config.toml
num_hidden_layers = 20
hidden_size = 224
n_experts = 6
experts_per_token = 1
d_expert = 192
d_shared_expert = 192
hidden_act = "squared_relu"
moe_layers = [0, 1, 2, 3, 4, 5, 6, 7, 8, 9, 10, 11, 12, 13, 14, 15, 16, 17, 18, 19]
router_score = "softmax"
normalize_top_k = false
routed_scale = 2.45
balance_loss = 0.0149
balance_bias = false
init_std_router = 0.00997
lr_router = 0.000462
num_attention_heads = 4
num_key_value_heads = 4
head_dim = 64
vocab_size = 23917
norm = "layernorm"
norm_place = "pre"
norm_eps = 1e-05
positions = "rope"
rope_theta = 32200.0
rope_fraction = 0.5
qk_norm = false
attn_scale = 0.125
tie_word_embeddings = false
parallel_block = false
init = "normal"
init_std_qkv = 0.0239
init_std_o = 0.0223
init_std_up = 0.0239
init_std_down = 0.0
optimizer = "soap_variant"
learning_rate = 0.00164
lr_mult_up = 1.22
beta1 = 0.95
beta2 = 0.95
lr_head = 0.00392
max_grad_norm = 1.0
warmup_steps = 200
schedule = "cos"
final_lr_fraction = 0.03
batch_tokens = [16384, 32768, 65536]
max_seq_len = 1024
doc_mask = true
z_loss = 0.0001
train_tokens = 248800000
max_steps = 7301
dataset = "wikipedia_en"
Below are experts of layer 5 (counted from 0) of a mixture-of-experts language model. Rows are named router (the router's row for the expert), down (a neuron's output weights, with its number) and show model dimensions 0-223. Each number is 500 + 50 x the weight over its row's rms, rounded and kept within 0 to 999. Numbers have three digits each.
Before each expert's rows: "raises" lists some tokens whose logits its average output raises strongly, later layers aside. This comes from a sample of Wikipedia text that the model never trained on.

# expert 2
raises: ",", " and", "."
router:597508455500508509444492484525441375547549591619570459505623573463556418483537506545489541561530448502539516506504576499490489474461468504538539534552461528394456563454442491509504415540400498501565435430462549545469458446444500529566473443455484526437475515535457525464453506569589528441455493524487501496513499643515600537541471501437517489480544476532519553537432558543470503502515486471526554485443478487525553508482479535542474588429520508444487455503452547428558427450521569462538450465491586441451586527396526519498494579490543497490538544458416547658605506510601503522508430474472605430500501525473548513528597480500504533452503515518570498498646450470487518432407
down2:397510604442527486498546565476453404558454524557430399534550506544481462521553459549503448535418545439519444567516556468552582554393446498462504537486544518419482526451558457504488566538515514493466529524537399500548495613520488501516467534556447481486507437519555422529517440440448537555494489469590421518466369481459511533471541603436454512534429530542486498576437471425498464563545525473443453470445480393576433448490484568472532452599494533498504436459588503457484479541542481493498505467527487506472514425505424523540567598477553489470476458428515458455496487515477464498557513499482394500475534595499531521486460497523446503465583539595475540467526505703584442561558
down3:459532574449540465495475465495510385617446494482443575387464573484418550444457537434476535517437472490535488415487512504530451444606502432409500518514507561503453483520546615504445624643521508580562494504519502616515488501579467533451459509517541559591495524521508595515452363470503478485548578575542474538471581529520459564517459506547468502502529457489561610410570508456527513529535482455452501436481437454519536528506501466495538401473571512402579454441591425476396523472567470482454494498550542493544428533555426452502428459504512448514510447558442536522491515490426453475509526621512502430519519511523465511506493538517437441425466502509461487461545435482437530479513
down4:468453383509500494413514503504423590565576510480476556484490513462452422509577440543461494498465410508511480459517501546421511450573487477609573536507569527472444464461473483536576496452388493514426413374447467508492576546587596469471552485546434465548620488508547555578456549518522522535488491461469413538416485410567545460512442462449453564493501459509453414491482483509509584474421443469529505515534460509484517501446536474520577520526530528537557446474465544587455515477568464537513521510489532488576582565426478378531470481449553498541518485500552492469481458534409535485475586548489496465544484611558586533436524568622545416560489561538418440529501442452524499526433
down5:590559546499454518545498522533567461468360469524563545524559606559499459478569443529540433461562471522541491432403461456488460468525496608447493513537485478579592491542515443518478486514502505489397452545609473434449483497375493523495480485491528544460464485559569520476435540541487514509429527540496418473504526511546536549503507489471502509451504542464526423560452413624425448634495534469538526452486620440509491514534506499516488617488476531465447550407537467490555405507523545483515478494557460493564511495522454596495458416478531543488620437481478489426446429619489449486510494492482592476521563494492418489504453427504567550470503522407526503520432473574581455418418
down6:546499439535519506561518484445513494425495469499489413397512423448513519567530515463522475498431478545501425518541612512524542412524542481474535559468533515472521485498537553595396540526481557478434502541538523655523577389530451531568512504497423533473387567574539446400576478441432496442443599426514459569421481532465517429433435582543497611483543535527498541467474537426529486451427550489552540472498516506601483572496526453548606529512468557511436509532435461544528551401472414498467508509503435510498597424508469458463518460472470501588563468482523504459449516502431468486524509486427493518525569511441502594532555515457456469445373450466501523481570503475569512573549
down7:605483464438511540538515554523444482502496508521531465517547499481580534577536506454555517448438499482501405538506370548510509551559446510558537553575411520560442469517456506540506560462457466421486541518508516393480413571455578426405540476525486479525490534514401508388504572477430527570546558588482385535480470496518450536546557402594563472529520411506479475620507525532516478570459533512446540454565534566472491424561429459497444577540413476542418416544577519536444473487549533532512538462450429555448451499490483465522495460528531483534497473546533451560493558470496542435502458591496579446605449443438511544520478476510420510462388449535508442401500512465472531584520
down8:543451437530505483518437507537598574529507444493396528539446525525426530501530502561456440508442449477544545518585549638440469501511530553465557472445520482511532431478464418543534498525550535439510475482494488487430504563450527486551360495559526521446508496460479573473537517547484593469526431443502449601491557511471486435463591468535446442574436467514429478520507574547439387538469503442569515552548511454485494513508564445497531486566534536516609527506577521479536563511498404418483491449555515484474436520538455507543400417552432476532471495582509370451499465506531502534519525395433531487511515539408420550496539510480653571475536496394568472567593429527514472472511
down9:511513614448538566601427483471564560507474574491574572420512475520537433603501501437509511497500494511523462420512487509529524465441522562537529446481513457453585495528510508393518572500652402500549505531541561440468480479506473429568490481534506507551518539538444430493436497531583604476509420604593521481519449497565439509574468572598437448467445473417401439468507415540531462416448511460440538500462522483535487474565455440457519428530368436500447412479563500482526482447486504569560455504450534489464387516464539470471613490481520452539433534445430518494488456525532521437488561562544514629443431561512503526484529507499491496470586477497553534440462523479536517527530
down10:565479556592463459463551435542532548446536500555456477461493500516421455527572614524435505458546507433566595531419562484515501570517549391459526527426631550417502495454580572583532395545540498496464524532431487444525488443483530491470531614550520543463349528386531524447418549514484519581486544499421516559476507472449502482480516532427543490525501544448504449530561564518557457436489542483489560411465481482494444489527501526515560424512464529529468506580516487559453525466451423467485549535405552439399587494519523459516504413434398470532602496531523464453421492585463487415527439490500485444532493554452471574504546535496477513569510540401555494543523487476474441469529
down11:524384436493507498509457528509445619497413556537574429527534506552533495560491524507551408536474544487580519529463510516507554514502451531542491527488432418495479434408510626439523457545534530448472550498472453494564485396476452451403498465417506465538499473486444493593540477510423430633573502465449533463500488443484519473523465518499490456538417545564533513526542416598496508539507495537468521530487504642541500455476507572483575465395538557508523433507571462569546446601490536495452503425476437602439430553512494414493433515474453450481542428450458504505474509458492551546443465498518573439458485559560427535532542463653465447470402492459580503492543563539517515580518
down12:508490453503527491548534484519503497517561536453460471517549447439550508502518522449474489525483615470365489421491545491514415457567503529550529574507455483557557422470498435613388491438479477426550532540456528449535427590466475488578479535488527486396565455474571524467589482439509510612469424403508381491490535517464548545462478484536465450557453406444415508511468480495553567482565630530426526495576429528542498543532523463546542357499390504420435537518474388510509466495454515448572516506500517488576541500479533436521480447487535480563489559522533521547502562464525596432576421511541501476461475496565511510530562567518448524419543528578472432514504565492579529547560
down13:532514542421465506507387458540481437550566474430475541412430568455550533484557424455436604522511465520457546454498473490537468598473569585529458519622473467496584537475470525513577509465470510460368520488495491527457512593474585558519574526436567474458497506573509515514631580510488555460453513511455497557479505517504548520454434523527561496517459539538466534580515454573431540471512536401449506487481476512452555475457493505490521474569545427507520600484496436501539487382521512496428481405549621428519521349488511468507459450472547532432551526471488568574460495384437447474468478400516423541489521484548485366499548476526495499478503516422505520590525526492501582526491
down14:516466493503548563481571461496520567503450517437529493441502459523481464498534427575544520467506446598366478459539551377519460579510571570577547529512430461394518444504488540477566577578471552502560422438435442540501482571474490519520611532566469392455533476435558457501506446481440524536499422559549583517528451481478456512499522467459533481459440433530539488496474482576570494524524452487459538509481413522458414528515584519538486608531501574485532482493500476515508478487506593418425524528390442529441534550564633495487474543472489521460543519391509507516557513564500501448566425490467469411588477440466482502498445517515424587428553385516510508453426490611566502461516
down15:464464468486469521531509522518505489473451514458489471475464544469557493557529503434532463473493550525537448584390494523537503517512490520451562518391477587596426483540477565525556496490520518544505458550509555496516505500443522426403522534457553479519380525512462559378447481497571483562476488617554517514473424477512507486519516492455403558536458443403497485458547530387461561521626565562591446467469510510391550505601490496458515461490403444494461561468485489536512486509421491554523612487534394401515517516455487566551484423548454475450529544394490412505543486492528652469544578506429587582469538537468466536456468428503512522564479501449592527447471522521471594561532
down16:510510477399522430557534503588501536484446430521514473434560498484421483534509399478506475588526501479462448502519559522495505387456522483479531589517460572562445612553549427454461529472535448544523452491456444442473518467508485466485426465515563489553423625562536620422476539461533492473407449546511466490498456494576633516436487467495535522468516508598433528441562431549393512438509493548387549540490472440493504497506534509476538471526483494563470517451481540429425421514552541471514563478518568538499417500470498552600448513468519408601497547463547508476467457522534443577430501445553451517523556444563553460526489517531429398506349472540508449604528552503555514500490
down17:536455495561363616478489518596466486503541456531476424502525514498523452368455517480492474491574613460478394546516552503512528473559617479521553518433489552504549405496526483499487432538507488512526466486436568549557449529473502519520485488493531501548479427550444541553475558450451493532437489542411566472472485492470493404383490533461554508535573526499576557544481530540490530504600453392537499571490480533465528582485435644541551525480465410502537505543447520528486587514403519569432513446452471446493464462540475540599440391405550556586512461497521392492475445544449507463545518514441455513517496539578588439478504420477553454488512490518506561508483556407454435469499
down18:563429500438484485495507568446496477518469581430441496431517536498448529503424543398513562478412491456433453567501525450478440467515454571497393502505491482478443492427529498551480485497496548501468454543581383526544551461483447529487495563519479551505461518424509539533469526508406576576522517415524381479499524444445452580516446558524497566483515553527524608488620559510499547481515479467492463497566536599490527454465572629540331493390488409602506508546467563609490534393413474580544483531522535431492553514529506498512463477530521480510508522525507539452540477480466535561454510566521420503596467431538571554513529443595408501469526485522531518461543508479403489527545
down19:483530500578423495386556540464586524525531475453565525456563500464455481571550547477445478591446486556459455549528521474554557529521526481469478452505491544448547491547451562509489453493542595491426527589427467469628534567533551446572481530507470534506443419530445431546526460513629512505515365519529570469469486494605440488435507429578480485453456495482418659519499576459513553563463516423557429468514470487539510528487512523488489464451525429563440539512484453494485577516524495562548496522433514552471453433517511553506552504431409476474471495659517428481520546534485427472570417461476493454537555560466554478559451504514450487476589421534476421475517504513502467363463
down20:446557399418581458565495470485489529502459428534425460553488479490514455599519506582480433483491499599403404501513455507403557492635448485450549443587590464549429488485499481476468557534563529463541524521467517534493391445516588513507432528568459518527540496486537538586558593480424494511490457519538412591590421477527577473510526483540575549534581575464510430461477423513447471473472417530431468524571464516543507522393478508569460537492525510415434519448515477558558501556523452399444476463564491516492499542500473409580417515489527499437530415490518515492495482569562529557430473527450446443481464540463497535587473546530437536554505466400518509501546511502608509471544

# expert 1
raises: " a", " the", " their", " an", " in"
router:505497449576478471461561553551502483488430501479506552494510560557443439531580562465559477513572589517394503553480494463491548519607498512481505422449464482484461509470493529475431549592556464487522468504566563411556446591565415522590522416510527470452501553514556589527548485494435589553528465418464563421482532458470529494488490481389444490517469441473544469448553499520432490479443514511510492626518471427509599550499443526538481532514449459467539516456493495411445594478461445500452537471463531478527540453467393508469520429598573529466550416462466470476474425483425548433483570594536415542478401493603595407519467457445501474470500567502534504490547553507429500603586
down2:467558521416522477428510517521650382530494507512435499493544491386515528531455498453490540503483455552466589570518565605528497496650484404484522455527581567504406508565484553544444515515537550461517477424479552547571524534437440458509474581459464510486390480439504445535565461489510456494559498616477464537491581494509500463538461403467483397534422496507520448522512535595506552440536425466502514497490513531542511460580480484516461437469441478455454439505549570507457448547510481546515556473528445491521467546517562580550491625517483534540529568492507530489497457475477461526502411496526530548460373437494459534593449510505481439500377608403525407522507414517509537535479
down3:437479502498596502483481452492436471380518528518494489460552480523550492535440457418476475498535512536363503540441501532497454455487440511484467590417460533590484507413524406489504499516507606412547563448434565556579503448510464457510477465463503593422469560374460496542510485596551496463439500551512554471552505487530429588394478454475515441564483531474480381540511458610492460508541482490519392497421546457469547447423517460533510402533485485496495479510586495546514480566596536536485560497590485537431490523548528485519422524516520494511510536477441459561550446442488517431528636531540533476510550462437471499484504489579532540549481469638476469463541580602422525561535
down4:561500470469513569503498501499464515504608543448439469430466520473429471576509427437490462499452419526592430443370428431491413449420449551533480508447493518593420466538533491587580557567578524444465535559495515468434559481517541463597456520523410510465496457523571446436503569497505485499581523564609547440447531458577472520516534382512490558462467492460478516483575516424587457489530537486573484512460436462500430492538527399614469516550434494497466427475535569511560498546521481518472496562482533444573546619483431556514486480513505515462522438507428507541482408464529474506537571542432511453483598551382450521545565502562485440505420513567523504476458458494538504484577
down5:487495472468552471534460410474638563559520405559494483484472558552480529550456477495502444572431429478587545520525465444604522537475523487426502525599550471437441566433535608504484477518474508494576511447428393450531607467502424472488527519563483531470607480476610427457489538533562395469485495484459515416551536429485416472554604483444347543478396557453473477459511526481540482428477469545499547527555556503497463569431516435507470576524474451496486469546535515439540494474508487498531469464468443579524504568463516525509498530469524463553488618463502440543446447476456511482559529542452495575535565559568559482506448561511484542484490523485518478367527421528558558412489
down6:466484472525467519514470462548490555552599433455459522476512511444424463542502455496441494530559516532483465519540596498527415571560540463471516525449497431543482470505511492493511451440429469406578500608516569405439411532412498428505511396490513468468495502495539529430459541503555558544564477473519575512493518384507542444544487511489619498496468435457467504519493626456448555560476479404477479551498551487535566452496488423442426394443564563439424466582472604557437481453489474419474514501555568448583458424471527509601518536603384525529538574417502590443495466548545545562496454552515445559541580540464524509514572509527551531482501466452483438584557488542511490486549
down7:537453527526530465509567426482471468495573540512590548515595593517484464457443514549443503512572516447496541449535509568469473519533570473523540630483456507535502371542496562521569573513505506541522506435393473566613403463529561453575527488531517442520565529542449364543432555403446486497455494543593517464476433409424529482454522503470480513518445583599437552545454539465480466547492528443464476481466434510560445480466485482449459529543466465492480531523521463640448572606545493535572526545465573460477527406477500552472613414507522575505449499523515488483476463508451470586446530490377467444440501515420538457528441512538508534550529534488510461545484487424410491442503
down8:549538531492433435497515438542457570422559474539498412570508488536424551467519454539480511484495622518393499489484514543587482497525548526429478522497522642487407473467392516470494518469414526512553438571442536464525548459452566567565530470499401498461538410555549504511509546558470599579485597541532504495470566552425546492516516444514562418467519525493415563539458432508418558640518499406446518443513419491531458577506534464549452524524522585480465597487505564490494502525493485515434520458492459476479524508529545475528434543504459415487610545498524539358515515576553497503541458486551444459527506459492465491553452522437396519502460519435489466504470388523573423511442
down9:397502578476571465467461492479418518551490464510531469496462550455441517502561512561551598495518556518519477569460524540564469524506449484568479529523505492537548439520496519563495490502486486574569572443498453402496442427548506502473456526540474480500537552506465441543434509470541384540500492590508427453494451549511491519427561387514497484387515518484487525462612474519617425541481584550433508382596419424583453577449457436488474537410494547501458466523422482492471490524509496482423405505528582455503477539442434518584525517524418532493402577480529464569554570542488541557507541571546475512535522587415517560449460530426466538434629407451476481477454412515499491455505
down10:487492597484465459539462454447503448466506520547560445519505504441502585478468464515520483442488496505395449435511453497527490525499449431577526480397560485453613454517620524474564464489482465502504503462550564421492551457585506441431481470552465550461573532583569516491528498509528514466418530527492470580556510544412571528446375509489571428478590521431469460500464637519561505524492476478535512543452500488606556587508426550461431453470549580515539463531455495536500543447577531496486503609529457472539471584493553472482558502480451503412449514456442440385554522524536539509470446494447388633549493432509560509515515523574481484360514470497530499496497583519475379505506
down11:386486456473478542471510453471548518422521571494513514561571492577438453553447571518486531544505507490471436490497562470493407447491508546503575550475488525552534399487532484446386457531410590436509488537549503552558519502463540482454508508560481439531501543491555537547483379468476410481595476453504437503477427477468503553551464470600606487381488599501566524521554527569545492481514425615464456462532494537590599527451486393524552502421508500473546494543455466443547394512621401509445519487536497524497454558457589582558508541454548447491435563471523463547428494475456473502472458561447516579507566553417395583467491516497490544468509552464459439480500465484551520454449
down12:613521436536491517480491567556498565553488340571450478546433486499548557514520559488483548566558465512495637462473556494438548517537534397440455441536497493484425555595483496506459388420401498581473442442485609532459521553464487495493594557532525606477489525442424512463543521463474453439512483462499559514515559457492492480508468444444480502503541585485487566526444499474531521371454463594475540490499507460386546493493525571421482524530520527467524572628482544582513452540519407518589463501536575504435399410515505509473478506419494534552544494509495447582571508531544489491431542485457542462434497459465469484573505408505494463565509447525481539535492465506406523487569
down13:489404529597441536503515505530508450477521486465486474525581503473496595473420487552462467461487534525492490541388529496470528440536541553421433517470450562503509570527492495515472478557491524465562377457522509559599457492528567548444461444485416467440529453469529460505433452423603538498547475472463535424481427521554495490468524574483501542440491489458548471531578563542416505527460460494464381497524476518493507617427547505448472548564433436474438426493544555491456492568428439493485534489372502494420459631481598523514485551527466484498517478438503531477558510577539504594509545522492576517521574522472514487461472624507449481647544526486563521577524514381589577424448
down14:545492460447474584469478544402512570480494528534504464535487482494513596435507524428473403469502496485538451457519518550485475514508477490443514577530576545528498459477450539441398549476463488471475558425495456520538519474542531457497560502502516592554529479579523480586480552459493438399619443553382519451538557481558566487548563469532518652543477501589525505501503590468544521471595426463585498410535433579462455347498465478528485508435584492505494513543499539473586484535490530512444526493495464483538496511453424426504439422485576500537433534401579549546519502499564418497470416478564425462571482513454497485493606498472439403609494456421536457522492521415571500502504
down15:478410467448506514472486440435546560379384470562531492526551495497538573562409474424467536479543491460493530488519493524379510528553515430415541488502497517568542503499610518482467569559539498519602476522482577567467517460537583506442548550493412511535409507574566588469453389509587461466559575433552534470446477535547528493472395549539490516486500495534519493434509515561600448498513487461530519538572524531564521489618457427505492375509554502529508468429451619406530454554530392467539577454583539559503493460449479481475499463532442545467564467500438555492471474488463411524494455420491606497495544583491472438516466499446510522580411516504525496486418472496443499492502
down16:536520475477532446573518466456501469512524562483592505481439511467575433503459457445585567508461584407547590465506626507471415556516402578582491575505496517536495504548487504506602504473567552541530529502415522494469476504445451463483545570396559557556517555381452556471511600512379429450531480509486559527461493507491575451438494487504447551549503535473407579511461505499525552486484514423426469400484601470459522510536550378500456467523488527438572491440525463396477460479576396502552514527503492535569464456489544466545463540521606592536386500614536526472437505428439534525443503516471458492557548585454449482485484502523475473498493517426471472545484544532587502503507
down17:572505462411511477476453418525538458574450535554463554520601526444489551512528497393490511494474423491537459545481555466450507501504444606421537490505459498461489505488439476510511488540542505516526471546567464449537576628497527552482470468478483524402651543523502515476571526500466511453540485549525511414425496509450520469539520508524550405539517466516411516564471476511573533529441556511474453473481492429482429521410553497430509409573521462457526487417486494586537489524556553512396487546542403493451558512424474584494533592435529609363540516542437531471563468493461499582416473562402532445546449490560553466481490503622428608478486547562483501437435553476567474484465
down18:545470625561480439457420468584450417528439428546506454483548526534473545492524509418580491458570536505518401551496523443570565421467446504544518530535404544544407518485480435449517440488505432454443465541549526447528529459517611510482534450509523495508402483368541556582537529476543456480523451495511516496479398611483614463593498396517586501414461530467495478493532478499554588552528509444506482501465433492515548479480519573518487550444483476475449477458458529507490500431509556472554520508536427445510516452531480465494496468447470455443545599546579467480414526439464560524638496496482474440602549507571579452504565504536493491412469591527550514597446477593516516455517
down19:486619548470463520328509500551567519567493516552498423459463465502435458496429486502503518450440445447452490500472501488495503408521404466527578446527387464610495484509492494523403449511542457487449421532404518460506583493528455459479588521546480525509464510484600493494479572529508527478595449516466416512569479471524531417534396448470479499553443485471506565530512503558507471558416532508453503603461451559501558529558539633599528494547515484435456466534439487596557510457562437428459440504579440464460526431515514443535475391565517537535462529477573514480479518509533554521565606542528475515553432500474443411539521584528513496444475474469485582573600472475549494526478
down20:466456523531512534453586447472479517485496331412427567504479520500531404506507529553503552491565470506506509504525460554525448419497446505500454545483505474503469573419451549511470441504499542370485559602579568531542485487528593501610544462532454479458449511487523577532474496478416609464475475542482470468499545523496455469476499426490581479534551523482408587489496456554439538478482585435459428421567600578477483461495437516583500563480551471467512520424532537471466561473549511522461593418528486504504551472522436462439485529494508551598555537496563437455596472435490400460527569379539603491453533485432528498515451373476501479449436580543515496564451584507502507530505

# expert 4
raises: "-", "-p", "ist", " deal"
router:559538436469493528445490574470480464488572510425555506554602596544487442518470527524465483549500430509541495509516489500505437613470492494543544481564478549465456548356474411592470432511472488493500507483455505453414503455491569532628499499424496589532528423357487663488473505445532491470517500457510464486537496552567457606499541498299554498494538561507480479593489540491498448500490498482468464473497504428501531505476442538408505521485501492456500525490521536500473395514494503489452466493500549477533513511425542508506498574461649410540498507444474492566527515505561501501397467508565486464536527604493533484605607485489502431495495440505511467509634413517529430495490
down2:356531493465483476509539484604480436526503516487613401386461450533437412570486486474516491440466639420517580464484472407484541605446507502521501548509473474583468410432518418428529581576572545477543515539468463540442515474414516580550529562502455501497491518526541455569440546564503524541444478472542540577440531475519482532493443604393541514468571470526509492513509554439426524490496532495489489543394545493536401464587540464448529384499597529458501530501493442445469551426541463556501487467418459496557572469499450522512540485566520516539422576517486515605599431480566567585455506520499433484443466506477522553499488500492476509512509509547452509468453478546540580491504
down3:536557521579471495534481490523430549468563507551458373461558453464479427489499549571505540433405454531428553537457530586519527486506526463486530406477507503460482542499464504500424539533452565607531558506554564433499496409536503486340525475545546529489494518485476514545566452460559493401580402439496502498600484487548503479542553473534483567498456488485583530543485454464481465528443437555501531598572495529458603473441514487580487532451517623577489449512411495506489475468534466565513483475399449476466609459403484515505442438472548462453460518529500562526543520483578472529525381471455509555486581542354504459492482594564463551526498510537585471491587471518493493423567
down4:424552555489527440488530615492556490538388511551411478557483480529485397498464536591556494371514468535508472500468426535582453449509476573549424416572516397536552466514480486493377537446482542533479497467547445599524552506540488552559501522582416502450604561545539481470502575427527515578461497437575526497491449522554546489500512532473441462565577474488442541489433449468553515515523541474458482489469425575562463574535406554475529554498501517441426563473442458498435479470519467478469486580539430543465513443601565419475500481437540473543557494468579513579483493523477492530461600477478531443509560477412471454450489545435390464517478483469490519586599584524452515565502
down5:497512546462532425477494537506377626544496481571516472517436540468477469483515515571458504532489535535560529502472467465388494401499551542511464445489579443499426516557480511567486521494619463493527545477486503457496553484425524477425454494423525487376518492573455467578527539455460407469487468470543537581634504500439513583411492481514624579557452490460462604528513509565526507503508433505545467456531523440498518462579516493584411429468487481501537561456539505535455390522479453481455465511554507500428462526478629485461596561508512592509566544559388405406536561535474483486479449485498505439434428570472590536417461476433553473510542515502567515492471514566450510494475
down6:457561402456527548479552452504532484526503489574538536510475519558580536474470568553495546506492599564517442408508594591519490476474494418576488531562536499533604480454536480469447522549575534520570527478495456466473564517583432487449516493490443444496518497477564501506497474550558517518511451488520529480424350429512384560377521487525505473548450484419469457502390442566510513507514417624474439479527543493332501460459424492433544440529515436546506556581515491616467503560527570602494467463430468454498489479551415473502484566486528557511544523475485370516387472430548488485521505563499471429530549457498499522511536501561448471437476466496483530525574586514525488472425
down7:490523449560544520569444448475481473528502454448442495623430475393557516507547545553461533608448484444524459524406448477477535479487474596538508507507432485483517550523500404501398530528524464507372551508525513417450506485422566557544382543534498450517581406532514559517626578561429542483459430528575556458503472509502443446475489504484461483544436434513415621463485455500430540445463499596475471518488540489486528533475581625573493513462451564442425540530503488472494450519489510408564606414466495524538512479486480584500540522482514509556480612507489483513556528582481493498484480447473497451427496451474507455432470491507466360530499496550546538435449540542594552466519
down8:547492492470537408509443533500449442508518563457433558486470415403514490541405463479545547550563537514507519562452476571637486458420484423482575579432577454541537488536502526465558497481513494531552540557439454436455460480497556538458511464422512398398466576497441543506536592594573581563520440459526472454520471550511471569523502470523514474541467454416586496519557491460444546537554549501550474484551561430528517509539516422567511507475467587464524519439580496427476484502513541502444483481432451488481523592561596526422541456506424516525401411480502524466567454539491506539471445417481493498407476470564502494526563485547569491530478465448404433547467529672483422462489
down9:477461462491495496435461481481470520535507478403525439521567461458440473528606501538494450423492395539416521488547421571495436554489459513553493484477481478555652522601432601517539486543521520502481401589500457483449429502495524484443493487485465495508394481545495432471424427445510667457519523474542515536532464449458523624521538479482508545483509509490458496528543488525545478482507528540509487440462558462540477470541494569531421520358529591441503475560516477520429511507544408535500532563413552457498523534394592466458544416571542451478501507518510553522540578583525602483562473408580549489479415425538492554609537508520503435494546513436541584470503578450508472488485
down10:544559466381512518477474555501477415503472523606528566488515427475471508534500451427541481489439528561456469548468471495461460526527612576555549488475576487444534546674515503524524505543483542444418552567510585522515470502487498444591479486489436517466534562499473507537487548541571428580510484533535526500466459459486466541426466562494575483523502482494369561504457473443457469480566509561521372498483528488445501489522537514493527475408526516437472504423496551443445504327512563580522412539488431548477442530492548448572404433566559476421460520415556498479467494470430512554563423424426516486432585455444501525482516535600504467491552576464592518568520481445494511452451
down11:502568440501534482466381529474465512495533543548477491533528419503525512404501457475510459489483442534516486501482524512528506434476516535528617536447465403479555495524482456549444453505581559485489454467439505601483617477547429512459597499542465552498482547562499494552544491583572501527529536491472582421487486495510526527382484467518580501510558492523514468525411513557454473513404492561634533525467549428482477365524508446594577542434429506428526464417459519505426486513441508525463402372595517497403530526494465515544496514448496461482561514558443577389446457466545573464581444538552550500435406513511494515398468442635443528491485471478477481501555483461462523567485
down12:455452540425490535525591475471455517479458526498477536505463520537503462491485496517528554482388400571530559569439497484442551560491497525458482471486493523472453520408559447531580567525537520458510485548505501500600545516475520444522429566429563480589528458407553460607556508583498528559603496506457435579558585476535442548481500523473588567526465423478442449486492481484485515446537497503528485478496422588489573432570536549481512577544443428482499411424528539374456429538484544447488416472515487591514567615468543518443511460511437471475555477506496528500411485449489584377444596544517424519554458447501440539461481582555461474526505493425554487442424495562541427587552
down13:487482465559468539524422477507432528473457488530521520438549525431479488523527447495508467501512541464520495405528489531579506548508447552467479498577467501512444518545501545446471559573528553527392509511536442523603515546529521484469471545494541584548446444492493502528503424568528484516499426475500535365631412545484533444451571503551346579525450498542474449549479473492532471495490561382429397554489500570560464532520483577489618462506519535540470442460445465389512525570515497424439400548494500505474533532559434479528492530486494478584442451467545520474548390487531421444536575522499475555576483609538523574529379479468471498392500559478511448503500549548631447433516
down14:502559476491550464557510536468556441461545481540543405542492464440471423552558493568512488568527490474577502455550487557455551563435463506513512481491537497540543532412544621501489516512493457466489600492550369423574417506452533567474579511567536495503475464450565465559483420461456405523540534511476434530510476453448441435458482534503478500486453566414514619531488544466554535594487498423593452401590497465572531509522532487503450503409554506495507436459560520470560565459490416519423488523463474433465423553455479507451521520561541457466465447586414421442549525535388582468457556530505442538555584516510561495538527490490344579583491509501459503538491474477472400509495
down15:533541525630466415545501502508491466574569521471521445487482447429507639460528421481532478444481485493441502523469436553447517568535441492473474494520529502580481517465567495492558537493480520386380494464400604577491522546530511566465573465501497448457567317382529429553537455464502508494534511572565537588534498536519568462529567414524522530489585420489545466490509486494531557511517448559450501564472478523448470473459456542440411486530496557521487444497532509438484537560469499623507471576581499455499481550474521438518519517542472517492509505485509545556551394593379524552565561407495514495498492485610525491465412476486514476458571405490475483479478453503437411457541
down16:511536468486530462478526544443534616589512581481590479460494515412521421644442445495520560572544491562446571467536454593540558463512431538505580532538455519486466449540445432460533563526455548448418443596434457514557567490585478502502477470534473535543469544432546471465486455503422567452501395529507518483479434573573514446460449467498500547553466482525472419506501376605520464538549535519532486496499464548561433473477486427581552490495444532487555437478553524582479503506591547447430444452533466507488397522501559475514540467481520455504392413556518554514528488603404426497491463551546474378456517457569437505454434555471502508496459482547487434458590521465553471467481
down17:428494547481509519525502418383393569426492582489453461503567426521455429524529408589522541447495521481436408484486530468450507560527458482563502542502429445464450495520472510478485456481497534455553404516501476468418498507465439608539463549487534479555492612414555458448568479553473445542521576428506553400482487491486616462607506491497533498507538500524493409546551466480502517557483524530539525506482551548551419452492474510483411475446427450513430476492489415526551402515524551530565495473582465483501441549539515515501547578547467546521512572540397584416484529505476546602597584569445624496488459476552564476553432519459526503471415536470568474446452552438475572506548
down18:520485498500481403496493514557362540472589537452464484539490437475418446580512500464475475447557510421460564461419558501539567469487459406551520506433526400546515521475463455573528453533490483491559454577464430487479503458567424573496426505439469588462491460496559462518361492583492516459516483558575503584430540560499507535486379451509617491467549569530557568566562473474446506537602502476521456555570557500490455549580419514501505433489450520538524441481604471504429435517509493522480492622567531533540454520474451479543476544540516449434518482556556514460559484493513512572543448486450478576467521484482422499440551580403561451513449430494446412478554557497541430458557
down19:497524556476467505583529514553400541485467433510509441450426465474564423553533520608573426488457509543422461480468440451539533508461471493541503502563532608516514496493534546420477545548522534448558405441486522397532500610471489476566457530428461508485469386555533487510503612495467465519568488530495550581529411619490452523468456511517487490499575558404500588515568483503493574593467539473462541600487443474446569473504415503503479519415456499466414452501529602552466556420481429546454509516466578585485482469604560542554500464523521505448508481510522483492467451560537480539494449484434427452459536469648502538428506421451464553461426515505504488436472585475542522407534
down20:548486463510448444472501501508476568510511484492657547539469485497454584516424436455472544434583540538377420477587476503596553462476484467542539528570535456524552586469487598457498508466505429431585481419473588441468463455464502598490547441409502496494583461465518442434480372459560493515494528551518506510497475518451459441525480583410456465546470416536564484548566569471524425497507429526492473489541480577500422511522526447489457480585444475562504492517448584515517507494524511496491613379473478560535495473479509440494492480482398490502574407520465479490540555547507511623577502527505564465478520489557510609426471581536523500447448499531452392560444483544447439485537